python train.py --n_layer=9 --d_model=128 --n_experts=64 --experts_per_token=2 --d_expert=96 --d_shared_expert=0 --activation="swiglu" --moe_layers=[1, 2, 3, 4, 5, 6, 7, 8] --router_score="sigmoid" --normalize_top_k=false --routed_scale=1.0 --balance_loss=0.000149 --balance_bias=true --router_noise=0.05 --init_std_router=0.0135 --lr_router=0.00198 --vocab_size=4096 --norm="rmsnorm" --norm_eps=1e-05 --tie_embeddings=false --optimizer="soap_variant" --lr=0.0176 --beta1=0.95 --beta2=0.95 --grad_clip=1.0 --batch_tokens=[65536, 131072, 262144] --seq_len=256 --train_tokens=661200000 --steps=6307 --dataset="wikipedia_en"
Below are experts of layer 2 (counted from 0) of a mixture-of-experts language model. Rows are named router (the router's row for the expert), gate (a neuron's input weights, with its number), up (a neuron's input weights, with its number), down (a neuron's output weights, with its number) and show model dimensions 0-127. Each number is 128 + 24 x the weight over its row's rms, rounded and kept within 0 to 255.
Before each expert's rows: a language model's description of what the expert responds to. This comes from a sample of Wikipedia text that the model never trained on.

# expert 25
Pieces after M and S
router [146 166 141 186 117 132 129 163 129 129 165 139 140  90 160 166  83 189 109 122 139 129 171  96 153 139 116 104 111 138 132 136 123 134 147 134  93 169 143 151 138  97 123 163 174 164 160  98 122 138 113 131 110  99  83 137 137 128 114 119 124  88 151 133 125 100 158 100  77  76 109 145 115 133 107  85 122 166 113 129 143 151 105 112 145 103 100 106 137 118 136 115 110 107 159 153 140 152 124 113 118 141 133 151 153 131 107 139 116 150 140 151 129 117 117 103 132 151  96  94 185 103 101 116 144 137 148 136]
gate1 [187 154 128 128 160  91 105 119 115 130 118 177 139 138  92 102 134 148 108 118 147 157 105 177 118 107 121 152 156 124 106 137 140 131 174  88 118 161 153 119 175 131 189 132 163  95 118 132 118 108  83 155  49 153 105 129 131  88 146 116 143 103 123 129 120 112 181 141 128 118 114 142 169 138  98  87 116 143 115 131 129 151 160 148 130 108  87 127 128  89 105 133 139 134 114 142 149 128 115 120 107 133 119 117 155 131 146  88 124  98 137 134 146 135 144 130 153 150 141  96 162 121 114 116 151 121 158 129]
up1 [151 158 141 150 150 123 122  99  70 164 176  71  91 116 171 162  83 119 130 156 100 135 125 137  99 150 146 123 119 157 132 126  77 129 147  87 117 124 175 137 121 119 109  86 144 127 152 155  83 134 111 124 124 108  82 126  99 109 139 110 151 137 122 116 119 101 141 136 130 149 134 105 163 143 105 121  94 139 133 146 154 119 112  66 125 149 121 120 105 125 139 160 125  97 104 155 163 127 151 144 136 127 139 148 108 100  98 110 140 106 128 119 147 127 109 142 129 136 166 122 119 150 104 112 151 137  59 159]
down1 [133 145 137  87 157 123 128  95 106 121  85 117 151 198 147 119 127 140 132 106  91 170 165 146 166 156 124  75 121 100 154 121 121 158  98 135  85 141 126 118 136  92 172  91 120 107 145 141 118 152  89 165 125  97 156 129 160 149  89 116 158 115 130 106 119 174 119 111 101 104 134 131  88 131 151 135 139 144 115 141 119 126  98 131 119 154 154 103 153 107 104 120 141 158 117 103 133 114 136  96 148 132 160 152 164 106 152 110  90 130 134  81 133 138 134 171 132 152 174 103 127 135 139 123 148 125 146 117]

# expert 61
Word-start prefix pieces
router [143 148 173 154 134 126 103 140 156 137 153 103 140  98 142 162  98 125  87 103 142 140 200 126 163 128 145 127 101 119 104 120  87  83 121 139 109 172 117 103 118 143 105 124 146 162 126 120 116 126 113 129 137 103 127 130 134  82 106 120 114  87 109 121  81 128 117 114 120  84 104 102 107 105 121 112 160 130 125 123 105 169 150 130 180 104 110  98 101 109 135  67 142 107 139 176 134 124 142 148 122  89 118 145 126 133 123 148 111 134 131 152 102 103 136 120 159 111 146 117 103  90  96  83 102 161 145 146]
gate5 [119 134 127 121 133  87 125  87 156 119 124 110 137 137 129 113  88 121 131 132 147 174 130 111 143 175  90 143 105 115 176  77 156 116 169 116 123 112  81  99 152 134 142 140 159 120 112 117 111 140 140 169 122 143 153 101  89 140 126  97 103 123 118  98  80  88 160  93 150 123 165 133 147 129 143 111 141 122 147 100 109 136 154 117  88 145 123 101 125  98 120 140 127 123 116 131 144 141 215 129  92 103 102 153 145 121 101 147 135 123 136 157  75  87 139 140 110  88 149 123 119 109 115 136 131 109 147 113]
up5 [121 166 135 135 148 148 194 150 132 124 143 137 135 165 133 108 109 133 108  87 137 114  95 147 163 153 119 125 147  99 121 142 101 132 151 127 163  93 153 149 139 103 134 124 106 173 155 144 100 163 114 148  99 102 136 130 133 155 149 101 140  98 113 173  95 102 130 100 128 106 100  93  97 125 107 199 144 180 151  98 104 120 138 102 109 121 127 162 118  88 111 154 121 125 147 109  93 115 135 108 132 148 107 175 103 157 147 152 102 147 128 115 106 145 127  96 127 143 129 138 139 130 160  74 146 146 148 136]
down5 [148 167 143 140 138 152 128 157 128 155 133 131 143 152 113  99 179  80 141 165 173  70 147 105 115 148 161 175 109 130 148 171 130 124 134 106 145 122 140 107 128  87 104 106 112 170  96 135 133 143 131 158 126 110  95  94  90 111 124 110 145 144 140 121 158 114 120  95 160 115 155  92 132 126 143 141 140  88 160 148 138 147  95  92 122 155 137 121 125 188 128 159  92 127  71 147 139 105  97 117 136 129 118 118 145 181 107 139 109 121 125 127 141 128 134 154 123 127 150  96 127 100 111 131 101 126 170 118]

# expert 44
Line breaks
router [120 147 130 186 156 123  37 101 108 109 157 126  89 141 158 105 151 134 135 136 145 134 156 142 128 147  93 152  92 123  98 112 115 121 120 140  98 144 116 136 123 119 105 139 127 148 103 131 126 133 179 133 124 111 119 144 168 110  93 100 103 113 125 133  89 134 132 111  96 114 136 174 115  50 119  92 132 166 140 152 117 175  93 161 158 129 132 140 116 122 148 132 152 132 139 105 119 114  86 134 104 152  90 137 122 130  94 119  91 118 121 142 124 146 155 132 172 123 117 111 121 135 135 110 107 103  90 105]
gate11 [151 102 167 130  93 128 141 144 146  76 153 119 112 149 127 147 109 110 119 106 120 139 131  75 116 132 122 145 120 120 118 117 110  93 110 124 112  96 154 102 142 120 135 122 151 130 181 114 105 161 118  96  94 114 144 191 137 113 169  97 125 154 169 159 103 144 185 124 125  70 139 148 107  97 130 130  86 176 121  77 154 123 131 150 136 148 105 129 137 132 100 136 111 115 123 113 106  80 167  89 142 100 119 113 135 125 106  87 102 117 137 141  78 138 101 124 132 117 132 145 119 104 114 134 101 140 125 102]
up11 [151 147 120 122 155 119 131 121 169 163 158 136 141 142 136 113 141 163  90 111 102 127 130 120 113 117 107 107 117 166 132 152 104  95 127 109 101 142 131 127 103 112 111 143 124 106  90 103 153 126 179 148 145 118 107 127 134  81 115 148 150 129 125  98 125 157  93 120 124 173 118  82 140 132 146 181 128 158  97 113 128 121 156 118 156 141 135 163 108 158  89 168 145 107  57 158 115 135 107 148 175 161 122 119 117 102 100 173 142 101 108 129 143  98 162 155 130 162 112 106 117 107 139 125 155 112 161  88]
down11 [138 111 136 124 103 131 110 115 138  96 144 111 125 131 110  94  94 115 147 123 112 159 178 162 107 139 128 136 153 141 156 115 137 148 150 141 116 137 129  75 129 145 116 131 120 109 131 164 124 106 134 112 119  94 132 101 133 136 142 125 111 154 127 147 146 137 187 111 127 130 114 149 158  91  92 133  84 121 159  99 144 105  94 141  77 144 113  75  89 125 123 125 116 140 117  80 171 166 141  99 127 156 152 166 152 130 128 119 148 132 105 180 160 136 133  88 113 103 135  63 151 123 138 121 127 162  96 180]

# expert 37
Personal name pieces
router [ 93 141 155 159 142 123  89 141 171 127 147 118 146 119 136 160  74 139 129 119 158 142 132 110 128 132 130 115  89 149 134 147 101 139 102 126 102 158  99 100 145 145 141 145  93 169 157 155  89 139 116 117 109  91  58  83 125 128 122 130 156 114 122 141 132 113 152  90 115 107 133 166 119 104 133 120 122 143 118 131 113 178  99  92 133 109 116 128  67 113 102  98 140  83 167 112 135 112  95 110 131 126 140 177 158 104 107 144 142 119 136 162  87 128 139 144 136 136 160 119  99 116 113 127 144 159 147 165]
gate0 [138  96 214 138 155 125 120 130 106 104  81 136 142 138 155 172 136 173 156 162 120 140 123 137  86  89 131 125 111 104  98 134 137 122 153  85 106 132 122 110 143 146 173 148 122 146 131 138 103 109 115 160 127 137 119 104 188 117 118 128 121  99 124 111 143 102 112 123 166 125 141 123 158 129 106 119 132 104 126 124 110 123 109 139 148 121 136 120 115 115 108 169 114 121 171 142 134 137  85  73 152 168 112 112 120 124 151 109 141  97 118 153  89 113  83 122 131 122 165  90 129 155 124 154  89 155 169 123]
up0 [128 118 121 127 121 147 122 115 144 144 138  94 103 118 118 115 157 167 155 111 118 133  76 167 117 126 124 141 150 130 101  92 148 153 114 115 160 153 138  79 125  70 157  95 126 132 109 109 111 123 127  95 158 164 133 141 132 149 140 116  98 117 132 114 148 159 109 119 128 127 134 137 148 185 109 131  87 144 131 114 120 165 153 134 149 145 124 116 135 100 106  98 118  95 126  84 125 121  91 113 129  83 130 126 116 157 119 157 134 144 224 105 140 120 131 136 154 102 129 107 134 131 109 158 147 155  98  59]
down0 [114 144 111  96 124 130 115 123 136 149 140 152 124 140 101 102 105  81 121  97 117 100 163 128 113 123 121 143  99  90 131 140 126 185 145 158 121 132 133 134 114 165  81 169  90 125 135  80 155 161 173 144 139 102 132 131 182 156 102 123 137 147  88 117 151 125 145 149  77 119 117 138 140  95 160 133 146 139  91  94 141 113 120  98  77 124 122  84 174 129 140 146 140 129  96 112 125 110 160 189 130 134 150 125  91 112 137 138 118 130 132 125  97 136 133 137 140 169 101 104 113 125 120 130 135 153  89  90]

# expert 47
Word-initial capital pieces
router [111 133 178 169 170 150 106 148 155 132 134  95 148 115 157 107 126 144 104 135 143 124 215 166 100 114 130  99 129 125 165 141 105  91 161 103 117 153 120 101 142 121  97 141 157 162 169  92 114 160 131 128  83  90 108 132 131 102 134 147 135 100 127  96 113  92 147  81 105 130 136 124 116 135  85 112 164 138  99 126  98 140  91 113 167 131 109 144 125 138 106  92 111 121 153 108 128 118 135 123 108 116 130 157 142 134 113 130 105 160 154 169 105 113 143 103 131 144 172 113 136 128 104 118 103 121 156 122]
gate1 [146 146 191 176 146 133 154 152 106 120 161 149 141  83 172 133 142 131 126 132 116 131 122 157 155 114 164 137  88 157 126 135 120 145 150 112 132 149 113 151 195 154 113 138 129 116 113 121 130 159 126 103 123 115  91 115 134  84 151 141 158 117 150 121 175 106  93 101 125 134 161 121 138 111 117 138 148 139 135 141 167 150 156 145 168 151 118 153 141 111  89 177 101 123 116 143 130 128 119 116 131 128 133 197 121 182 138 125  93 146 152 107 107  92 167 151 110 151 124 157 104 118 145 132 120 144 100 142]
up1 [102 128 122 115 142  93 146 167 171 145 141  99 142 149 125 104 131 123 121  86 125 176 150 135  89 122 122 107 162 141 125  76 124 103 141 132  99 146 145 112 115 142 104 145 124 123 126 144 144 131 120  80 105 103 101 118 162 119 147 137 108 113 135 143 126 136 148 129  78 164 126 150 104 141 133 135 139 158  87 109 112 182 158  82 123  96 141 100 147 116 150 157 148 106 134  90 168 113 122 115 151 106 107  87 124 141  96 101 155 124 109 153 142 133 125  91 137 106 117 147 120 134 129 121 106  29 129 117]
down1 [141 132  97 107 124 146 146 133 139 121 124  98 112 110 143 154 130 109 152  91  96 160 160 115 112 134 103 108 122 114 148 145 132 162 124 154 166 149 126 114 169 147 121 123 125 145 187 100 142 147  43 125 121 139 115 141 113 167 158 171 103 119 145 165 122 125 132 169 127  80 111 128 138 155 156 135 149 112 129 143  89 137 127  93 108 143 114  94 134 140 147 167 109  66 122 133 119  83 100 140 137 119 117  99 127 192 111 152  97  82 139 117 107 128 141 114 116 152 146 109 148 137 131 140  86 141 123 118]

# expert 9
Word-initial capital pieces
router [122 127 134 177 138 148 122 116 139 143 143 110 133  97 133 142 100 137 130 138 133 127 218 161 119 145 134  99 128  86 154 143 101 106 126 160  97 152 118 115 105 130 145 159 143 147 168 106 118 101 171 158  83 102 117  99 114 130 123 147  93 108 155 121 106 107 152  97 132 118 113 104 123 103 110 107 144 155  97 119 135 194 112 118 181 105 116 146 110 133 134 111  84 128 147 166 136 134  99  93 120  83 148 161 153 141 116 152 137 154 156 155  85 148 133 130 122 110 151 107 158 117 104 109 134 140 114 149]
gate0 [163 156 121 129  96 146 145 128 101 154 126 113 134 116  95 158  95 107 139 133 126 142 175  85 133 108 107 123  78 144 139 117 140 134 155 143 111 122 103 105  77  92 147 119 141 162 129 102 130 131 177 197 101 180 133 117  94 153 147 147 117 104 143  84 112 119 147 131 132 120 139 140 121 132 100 130 111  72 156 126  85 117 113 145 140 115 130  92 164  95 131 128 139 113 138 110 115  98 150 172 135  80 119 127 154  86 135 149  94 150 127 132 132 136 176 155 126 134 103 120 146 146 127 177 132 148 133 122]
up0 [120 156 133  69 162  89 140 179 138  97 121 110 126 120 136 113 130 113 125 128 110 162 145 148 186 141 114 133 129 126  63 183 104 109 113  79 150 141 130 148 148 122  90  92  83 129 139 109  93 168 113  87 137 102 108 128 148 119 115  97 144 119 101 149  92 145 128 122 110 117 169 102 135  79 164 141 120 127 102 126 154 161 137  86 109  97 112 122 144 118 105 109 132 117 105 111 156 137 113 112 134 161 107 116 117 159 110  84  93 136 116 125 157 136 150 126 138 116 126 154 144 110 163 107 112 124 136 137]
down0 [135 144 106 148 166 134 157 117  60 193 130 136 100 122 127  65 141 165 108 124 161 118  98 132 152  89 144 124 109 125 130 158 122  97 110 144 118 117 108 107 139 117 191 124 112 115 148 127 138 126  84 100 128 136 137 148 107 140 144 134  97 130 154 152 122  95 145 121 143 152 157 136 127 153 134 104 151 118 171 181 157 155 178 101 124 119 133 115 115 134 153  86 100  96  79 113 109 127 122 118 129  93 109 109 118 111 129 109 125 102 138 176 155 137 125 147 141 133 112 124  94 152 107 139  87 146 121 150]

# expert 7
Word pieces after d
router [110 159 144 172 158 162  97 101 168 103 143 132  90 145 116  89 104 119 113 120 147 149 177 139 168 148 126 131 128 113 162 131 118 133 129 110  89 162 100  94 135 153 126 154 127 110 143 133  82 127 136 139 134  67 136 109 106 119 116 173 124 121 149 101 132  92 122  93 132 121  70 109 130 106 118 143 158 101 132 125 123 150  78 114 153 117 117 139 129 147 141 115 123  73 155 115 123 104 151 143 119  61 117 136 130 103  94 135 129 131 168 146 115 118 167 140 117 100 168 100 131 139 121 156 110 102 102 126]
gate0 [175 131 103 144  96 146 105 151 137 123 155  78 103 148 114 115 102 116 131  98 133 177 123 135 139 161 119 141  98 151 161 163 135 107 118 127 142 136 138 122 106 130 135 170 142  95 128 157 108 124 142 111 115  98 149  75 118 107 142  98 168  95 144 137 111 123 148 127 137 115  94  91 105 129  86 164 167 121 119  83 142 123  52 143  81 170 166 147 119 127 128 143 101 116 156  71 103  99 128 145  86 113 112 117 123  80 124 141 142 151 121 141 145 124 157 116 143 137 155 135 109 133 109 123 116 116 132 118]
up0 [157 124 140 146 113 134 117  84 170 136 130 116 129 100 155 132 164 140 163 171 139 154 145  97 143 143  95 114 104 121 111 156 156 144 173 138 125 167 121 126  99 148 148 149 116 111 144 126 135 118 135 108 120 160 122 148 104 172 142 132 106 103 137 117 127 153 109 136 112 148 157  86 182  98 104 138 123 114 147 122 157  82 141 126 146 120 142 143 105 127 127  60  86 128 157 105 120 113 179 104 132 144 104 140 131 180 152 132 148 143 179 129 100 124 147 119 137 133 110 132 124 124 112 143 100 139 175  57]
down0 [169 160 128 142 112 155 165 139 162  61 111  96 153 114 123 112 122 141 131 131 113 153 154 157 144  94 165  96 167 128 117 111 122  81 102 158 135 101 124 108 102 158 141 124 158 120 108 154 142 122 169 119 132  97 126  93 110 124 161 153 106 117 147 126 144  92 131 125 113 165 155 121  97 124 102 154 180 136 132 116 151 136 132 108 117 136 125 106 127 169 153 122 174 104 107 132 118 149  79 140  99 130 135 105 161 119 146 159 116 149 146 108 130  92 131 159 126 144 192 106  85 141 146 153 109 122 135 154]

# expert 2
Mid-word syllable pieces
router [109 161 147 168 152 170 117 140 158 106 128 146  96 117 129 113  69 160 118  99 156 119 151 141 131 152  90 101 147 125 139 113 109 149 112 129 129 161 110 105 133 138  91 205 143 127 152  88 113 151 172 158 124 100  89 134 122 133 156 143 129 120 132 143 121 119 115  73 102 107  84 104 112 116 152 112 151 128 110 159 113 152  82 127 159 125 142 124 122 118 141 127 104  79 148 136 115 106 120 139  97 109 115 123 120 118  85 144  96 165 149 150 100 112  96  90  92 129 116  90 150 106 133 132 136 137 110 112]
gate0 [ 93 151 139 177 179 152 106 121 148 129 137 127 112 164 160 154  98 142 126 109 113 138 121 112 110  94 117  84 101 123 140 132 146 159 138 127 129  83 164  91 108 128 110 149 147 134 141 123 147 142 144 118 152 120 146 105 111 166 127 120 111 143 126 138 160 143 126 113  50  91 114 129 136  78 155 106 139 126 118 122 128 142 124 114 136 124 157 178  94 120 109 114 111  90 135 112 113 120 126 176 121 103 149 190  99 124 141 145  89 115 180  94 106  99 109 132 151 145 164 108 123 127 107 147 132 116  96  91]
up0 [122 100 130 146 141 143 106 126 107 135 127 193  98 139 173  96 132 142 119 119 158 142 108 145 109 135  82 159 108 129 159 171 144  86 151 188 126 108 116 137 132 137 112 143 105 168 164  82 111 160 108 130 114 129 119 134 111 142 138 155  78 118 137 148 106 128 153 148 147 130 111 118 138 104 149 159 110 104  91 105 147 135 123 138 134 149 124 146 135 134  99 118 120 116  81 186 168 117 106 128 116 154 133 163 120 185 144 124  81 127 154 116 134  93  88 139 145 149 111 122 128 146 131 119 123 110 185 101]
down0 [152  91 121 124 144 106  93 105 123 148 169 171 125 173  96 139 105 122 148 130  73 159 134 118 121 146 161 118 133 160  88 113 136 162 167 134 141  91 112 161 147 127 124 126  82 123 133 168 128  99 116  96 121 165 107 112  95 127 153 149 148 146  50 153 131 126 133  75 157 124 127 158 142 163 121 119 127 142 114 126 140 163 128 161 150 128 144 142 153 105 144 112 129 161 143 133  93 123 129 106 158  99 115 142 138 143 137 122 113 175 140 108 107 132 143 125 143 126 160  87 167 144 137 151 155  93 105 113]

# expert 11
Conjunctions and pronouns
router [160 162 169 130 142 145  91 146 169 113 146 114  98 119 135 109 125 134 132 101 137 134 125 149 122 132 117 118 126 101 156 166 116  78 135 122 108 182  92 132 100 126  99 155 123 137 166 105 132 106 146 118 102 116  85 157 146 104 136 141 108 132 144 101  41 111 116 108  92 119 116 155  89 102 100 112 136 110  99  96 158 158 114 102 166 133 105 101 113 104  98 102 135  66 168 124 113 121 128 144 144 137 146 132 161 100 100 104 116 150 137 124 130 139 143 118  96 128 149 112 128  92 109 115 153 158 140 151]
gate0 [145 119 175 143 126 102  83 119 138  86 170 130 134 157 117 177 154 107 102  96 160 148  94 142 128 124 141 124 128 119 110 166 128 127 130 125 110 107 122 105 140 138 178 116 110 132 186 139 132 121 148  87 125 107 146 155 116 118 139 120  87 150 141 150  72 145 126 118 173 130  86 129 105 134 116 175 133 139  90 127 126 132 144 117 174 137  55  99 103 125 142 114 150 127 123 165 119 102 112 140 177 150 143 111 115 110 156 106 137 141 168 126 117 134 158 142 115 135 104  98 107 121 143 157 157 133 105  96]
up0 [137  94 105 145 134 146 167 106 151  98 143 102  98 112 148 157 125 124 139 145 150 105  85 164  84 161  96 112 136 180 167 136 127 147 120 129 108 138 117 135 120 129  97 120 136 136 148 133  86 140 117 121  89 119 188 160 121 151 163  93 143 141 135 108 104 137 124 110 134 149 114 175 148 173 100 137 134 151 135 113 192 107 137 112 136 131  86 115 121 130 129 140 108 152  99 156 104 156 154 105 145 150 128 107 125  70 168 147 157 112 122 149  87 143 122 132 138 115 108 107 122 115 158 133  94 122  96  90]
down0 [ 82 140 157 132 119 117 111 117 121 123 134 155 146 139 103  93 145 140 146 165 123 140 133  98 106 133  98 153 134  51  72  95 135 130 115 121 152 124 159 126 103 125 138 101 156 115 114 131 132 122 105 123 164 139  82 104 140 122 125 157 153 124 150 123 115  97 140 199 154 125 116 141 138 111 155 134 191  94 115 154  84 131  99 132 160 111 135 144 152 107 145 120 121 113 155 114 168 161 128 121 119  81 128 136 137 144  98 147  67 123  75 100 131 124 163 156 133 136 130 121 142 123 141  85 138 116 127 137]

# expert 53
Second piece after initial
router [134 178 145 186 132 158 123 131 127 127 153 141 132 136 140 124 104 139 138 125 169 121 188 112 142 150  98 125  91 123 157 131 119 152 151 140 119 156 129 123 130 114 100 176 137 125 157 153  97 122 143 112  92 120  98 149 127 118 148 103 124 121 127 131 113  92 174  71  93  82  99 101 152 126 146  98 146 164  76 128 100 165  91 128 180 108 123 122 105  96 120 101 105  85 160 139 139  92 142  98 105 102 104 120 138 124 109 124 163 149 162 131 103 133 136 129  88 117 135  90 134 131 116 121 105 127 123 125]
gate1 [ 92 139 124 139  78 119 123 138 133 159 102 135 119 136 117 105 100 127 125 137 121 145 129  96 117 146 133 143  85 149 122  73 101 115 138 147 101  79  94 103 120 145 103 170 171 138 130 142 153 139 150 100  84 158 120 105 129 101 137 111 122  97 101 115 168  85 131 127 105 158 111 110 158 125 142 108 121 145  66 104 142 124  84 122 101 110 165 167 102 113 166 122 129  79 154 119 115 140 138 124  97 126 138 111 137 101 134 100 191 124 106 148  92 113 123  75 151 103 116 129 120 110 146 120 115 137 109 140]
up1 [164  89 138 119 124  95 137 124 133 160  82 139 154  93 130 158 165  80  78 149 108 132 158 136 111 123 138 144 132 109 125 132 143 107  81  84 130 128 113 123  93  95 133 102 135 150 183 131 140 166 107 135 118 154 150 136 169 144 101 139 155  86 100 129 145 158 136 129 169  96 145 176 126  89 150 134 123 113 151 145 109  98 117 101  78 124 105 170 148 118 145 107 117  90 118 150 145 109  87 159 165 148 142 131 102 151 133 122 114 140  90 133 155  96 143 136 136 137 140 123 103 137 131 111 140 133 140 164]
down1 [137 179 166 128 104 150 120 122  99 138 141 162 181 138 116 143 138 144 128 107  97 166 105 100 109 135  90 146 137 123 138 124 114 139 142 100 166 157 126 112 129 155 138 138 120 144 154 165 150 117 126 150 144 167  79 115 130 136 164 106 131 109 130 132 119 151 108  98 151 157 114 186 154 154 173 106 117 113 159 124 112 102 139  99 177 111 104 104 142 112 148 114 104  85 143 170 164 125 112 128 135 108 119 166 109 132 137 137 165 122 109 155 154 123 134 179 148 110 113  84 152 146 128 140 127 125 147 189]

# expert 52
Latinate verb prefixes
router [115 159 133 170 133 133 112 135 104 105 136 126  99 144 159 145 118 144 125  94 126 135 163 146 119 135 157 123 119  79 114 124  97  62 134 122 115 142 145 123 132 120  83 134 138 143 121  98  58  89 136 138 114 110 124 160 150  98 115 125 124  90 142 116 101 115 125  74 141  75 120  98 135 103  73 102 133 152 107  94 122 151 100 136 125  97 133 132 122 161 115  85 121  96 157 136 126 126  98 119 119  97 141 130 139 110 120 186 101 151 159 156 104  89 150 114  93 114 147 120 149 144 107 102 110 122  94 144]
gate5 [148 142 131 153 110 129  78 132 114 147 127 126 188 113 131 120 155 123 135 179 110 126 131 103 133  93 148 122 110 131 109 126 122 134 150 135 108 123  94 132  86  89 105 113 128 153 153 103 110  71  95 119 173 100 113 123 127 126  92 126 137 155 112 128 127 185 125 142  91 152 110 126 137 139 111  91 152 133 118 101 126 105 192 145 135 121 148 100 133 160 149 139 144 108 106 129 140 128 128  99 139 100  74 114 140 138 120 122 186 112 143 150 126 117 120 143 129 121  94 111 117  58 138  74 108 114 112 169]
up5 [112 142 157 135 121 117 147 101 148 100 110 117 112 141 144 117 115 143  55 125 119  80 142  77 111 175 131 116 124 106 103 178 129 119  93 152 114 113 121 137 111 149  63  95 118 115 160 158 117 132 110 128 112 156 108 124 109 125 160 146 150 129 153 120  92 113 140 175 115 118 161 150 126 138  91 155 134 113 145 132 124  87 110  93  96  98 151 106 167  77 111 157 138 146 112 154 110 141 125 185 165 131 121 101 125 120 112 139 101 119 132 145 134 132 114 143 133 120 172 105 106 128 131 142 118 103  80 151]
down5 [160 106 163  97  80 102 124 112 130 146 125 115 117 101 147 133 135 126 167 125 107 170 103 127 142 122 131 123 139 123 153 108 168 130 156 145 158 143 132 128 130 137 112 139 127 153 143 173  91 129 162 156 156 174 141 135 118 139 109 108 125 149 169 119 174 130 177 107 122 168  76 117 136 112 130  94 117  96 160 144 108 117 167 125 160 103 168  91 139  97 146 159 115 122 107 143 166 171  79 127 134 123 125 163 113 102 155 101 129 120 152 143  90 109 149 153 147 124 139 125 110 124 123  69 129 116 125 167]

# expert 40
El and t pieces
router [ 88 144 193 169 121 134 125 122 137 138 128 105 113 106 128 128  96 121 101 126 119 154 154 134 112 174 131 128 147 138 148 142  97 141 149 116 167 190 105 100 105 172 144 183 141 145 137 113  98 116 155 177 111 123 123 164 154 102 156 140 135  96 128 151 116 106 131  86 123 127 125 106  96 112 109  88 130 122 116 111 136 135 129  99 146 133 170 110 109 103 115 103 145  69 119 167 165 103 104 118 137 108 125 146 133  91 114 148 127 119 144 147  98  97 153 126 121 104 152 119 172  86 130 138  93 102 148 126]
gate1 [144 125 128 146 122 150 132 158 150 168 110 117 144 119 120 164 118 119  93 152 128 103 157 127 143 146 154  92 117 126  90 102  81  85 135  81 145 133 102  94 111 129 163 146  98 112  71 123 128 157 112 130 126 133 131 137 116 125 102 135 162 118 113 114 128 128 110 165 134 148 112 136 165 125 115 109  80 175 177 148 117 162 125 135 153 106 137 119 106 100 127 169 126 131 106 132 145 116 172 137  78 107 149 146 139  90 105  85 150 130 144 159  75  69 111 118 112 145 146 147 116 149 150 132 125 116 143  83]
up1 [130 166 123 121 156 127 106 122 137 142  82 135 103 118 122 110 158 153  78 162 119 137 157 123 133 106 157 112  98 158 140 118 119 140 155 164 146 108 120 120 113  97  95 103 109 109 119 129 116  81 101 117 115 147 129 141 132 106 122 146 134 160  80  93 110 137 107 110 149 152 149  89 135 119 144 123  96  88 114 124 113 106 152 145 153 145 142 109 138 146 124 120 107  93 166 129 205 111 138 101 131  75 127 170 151 162 102 129 106  99  88 118 115 138 121 161 102 164  97 187 105 133 132 101 131 138 108 157]
down1 [126 145 117  99 155 131 156 151  79  96 125 138  89  93 156 138 150 128 128 145 116 159 138 128 153  99 115 130  89 141 140 140 112 141 113 135  86 123 130 174 132 121 113 198 105  94 125 130  91 117 114  94  83 149 137 118  97 132 170 161 148 145 139 123 130 102 137 131 136 113 144 161 104  91 134 140 119 123 133 138 147 109 127 120 113  85 140 133  95 167 128 105 123 132 152 107 148 123 127 102 143 131  87 118 169 164 148 154 100  95 124 114 124 158 119  80 140 118  97 163 162  74 193 102 125 133 126 124]

# expert 6
Mid-word "ar" pieces
router [101 156 178 177 155 137 142 147 116 145 132 123 126 127 134 132  98 122 111  95 151 106 150 140 133 162 136  63 132 146 101 119  67 141 127 133 132 162 131 110 140 148 131 134 101 148 157  76 103 125 110 129 137 105  95  89 148 138 140 165 133 113 148 147 133 141 152 106  92 130 106 167  92  85 116 106 125 130 123 119 122 179 122  98 158 119  74 137 103 100 138 119 109  73 158 109 123 112 106 125  98 129 150 123 154  92 101 139 130 188 155 133 145 158 122 127 106 123 125 115 131 131 117 148  84 111 154 127]
gate1 [126 122 122 162 118  67  95 145 149 124 153 117 143 122 144 150  80 142 101 120 109 157 139 132 137 151 151 155 116 180 100 156 117 168 118 139 153 109 140 144 128 128 141 123 124 151 115  95 126  96 125 116 100 115 133 120 117  84 162 113 121 117 104 165 118 118 162 101 107 152 161 130 126 163 131 123 124 122 167 150 139 110 145 139 117 124 146 180 167 154  76 144 167 111 141 125 126 153  94 115 132  76  97 157 158 106 147 139 167 129 126 166 152 137  99 183 156 150 132 132 114 105 121  84  98 100  98 133]
up1 [143 141 138 149 113 141 170 167 129 121 117 144 153 136 141 138 132 129  98 146 128 131 120 127 119  71 157 103 123 159 145 120  71 114 144 119 169 100 109 101 168 106 150 121 122 112 107  96 142 135 125 134 127 167 110 107 123 115 115  98  94 107 120 102 124 180  84 156 115 139 133 130 102  81 111 117 119 110 140 127 130 169 118 139 130 153  94 125 117 130 119 143 100 133 136 136 144 149  92 152  88 109 175  94 144 144  63 118 180 116 130 150 150 137 112 167 160 178 131 119 103 108 102 101  89 101 140  98]
down1 [ 84 124 129 112  95 120 113 162 105  97 166 129 127 136 148 161 141  67 107 110 149 123 183 127 123 135 118 124 114 175 149 143 123 126 109  99 128  57 164 198  87 119 117 146 134 154 133 166 141 106 125 118 166 120 107 153 107 118 112  98 116 145 120 174 122 126 126 142 123 142 162 123 100 134 119 125 136 103 141 149 110 117 120 113 145 144  63 135 152 140 153 130 129 109 131 109 137 168 144 112 138  94 144 144 136 123 141  91 121 165  97 114 122 138 127 131 139 144 124  69 115 128  86 124 160 121  86 139]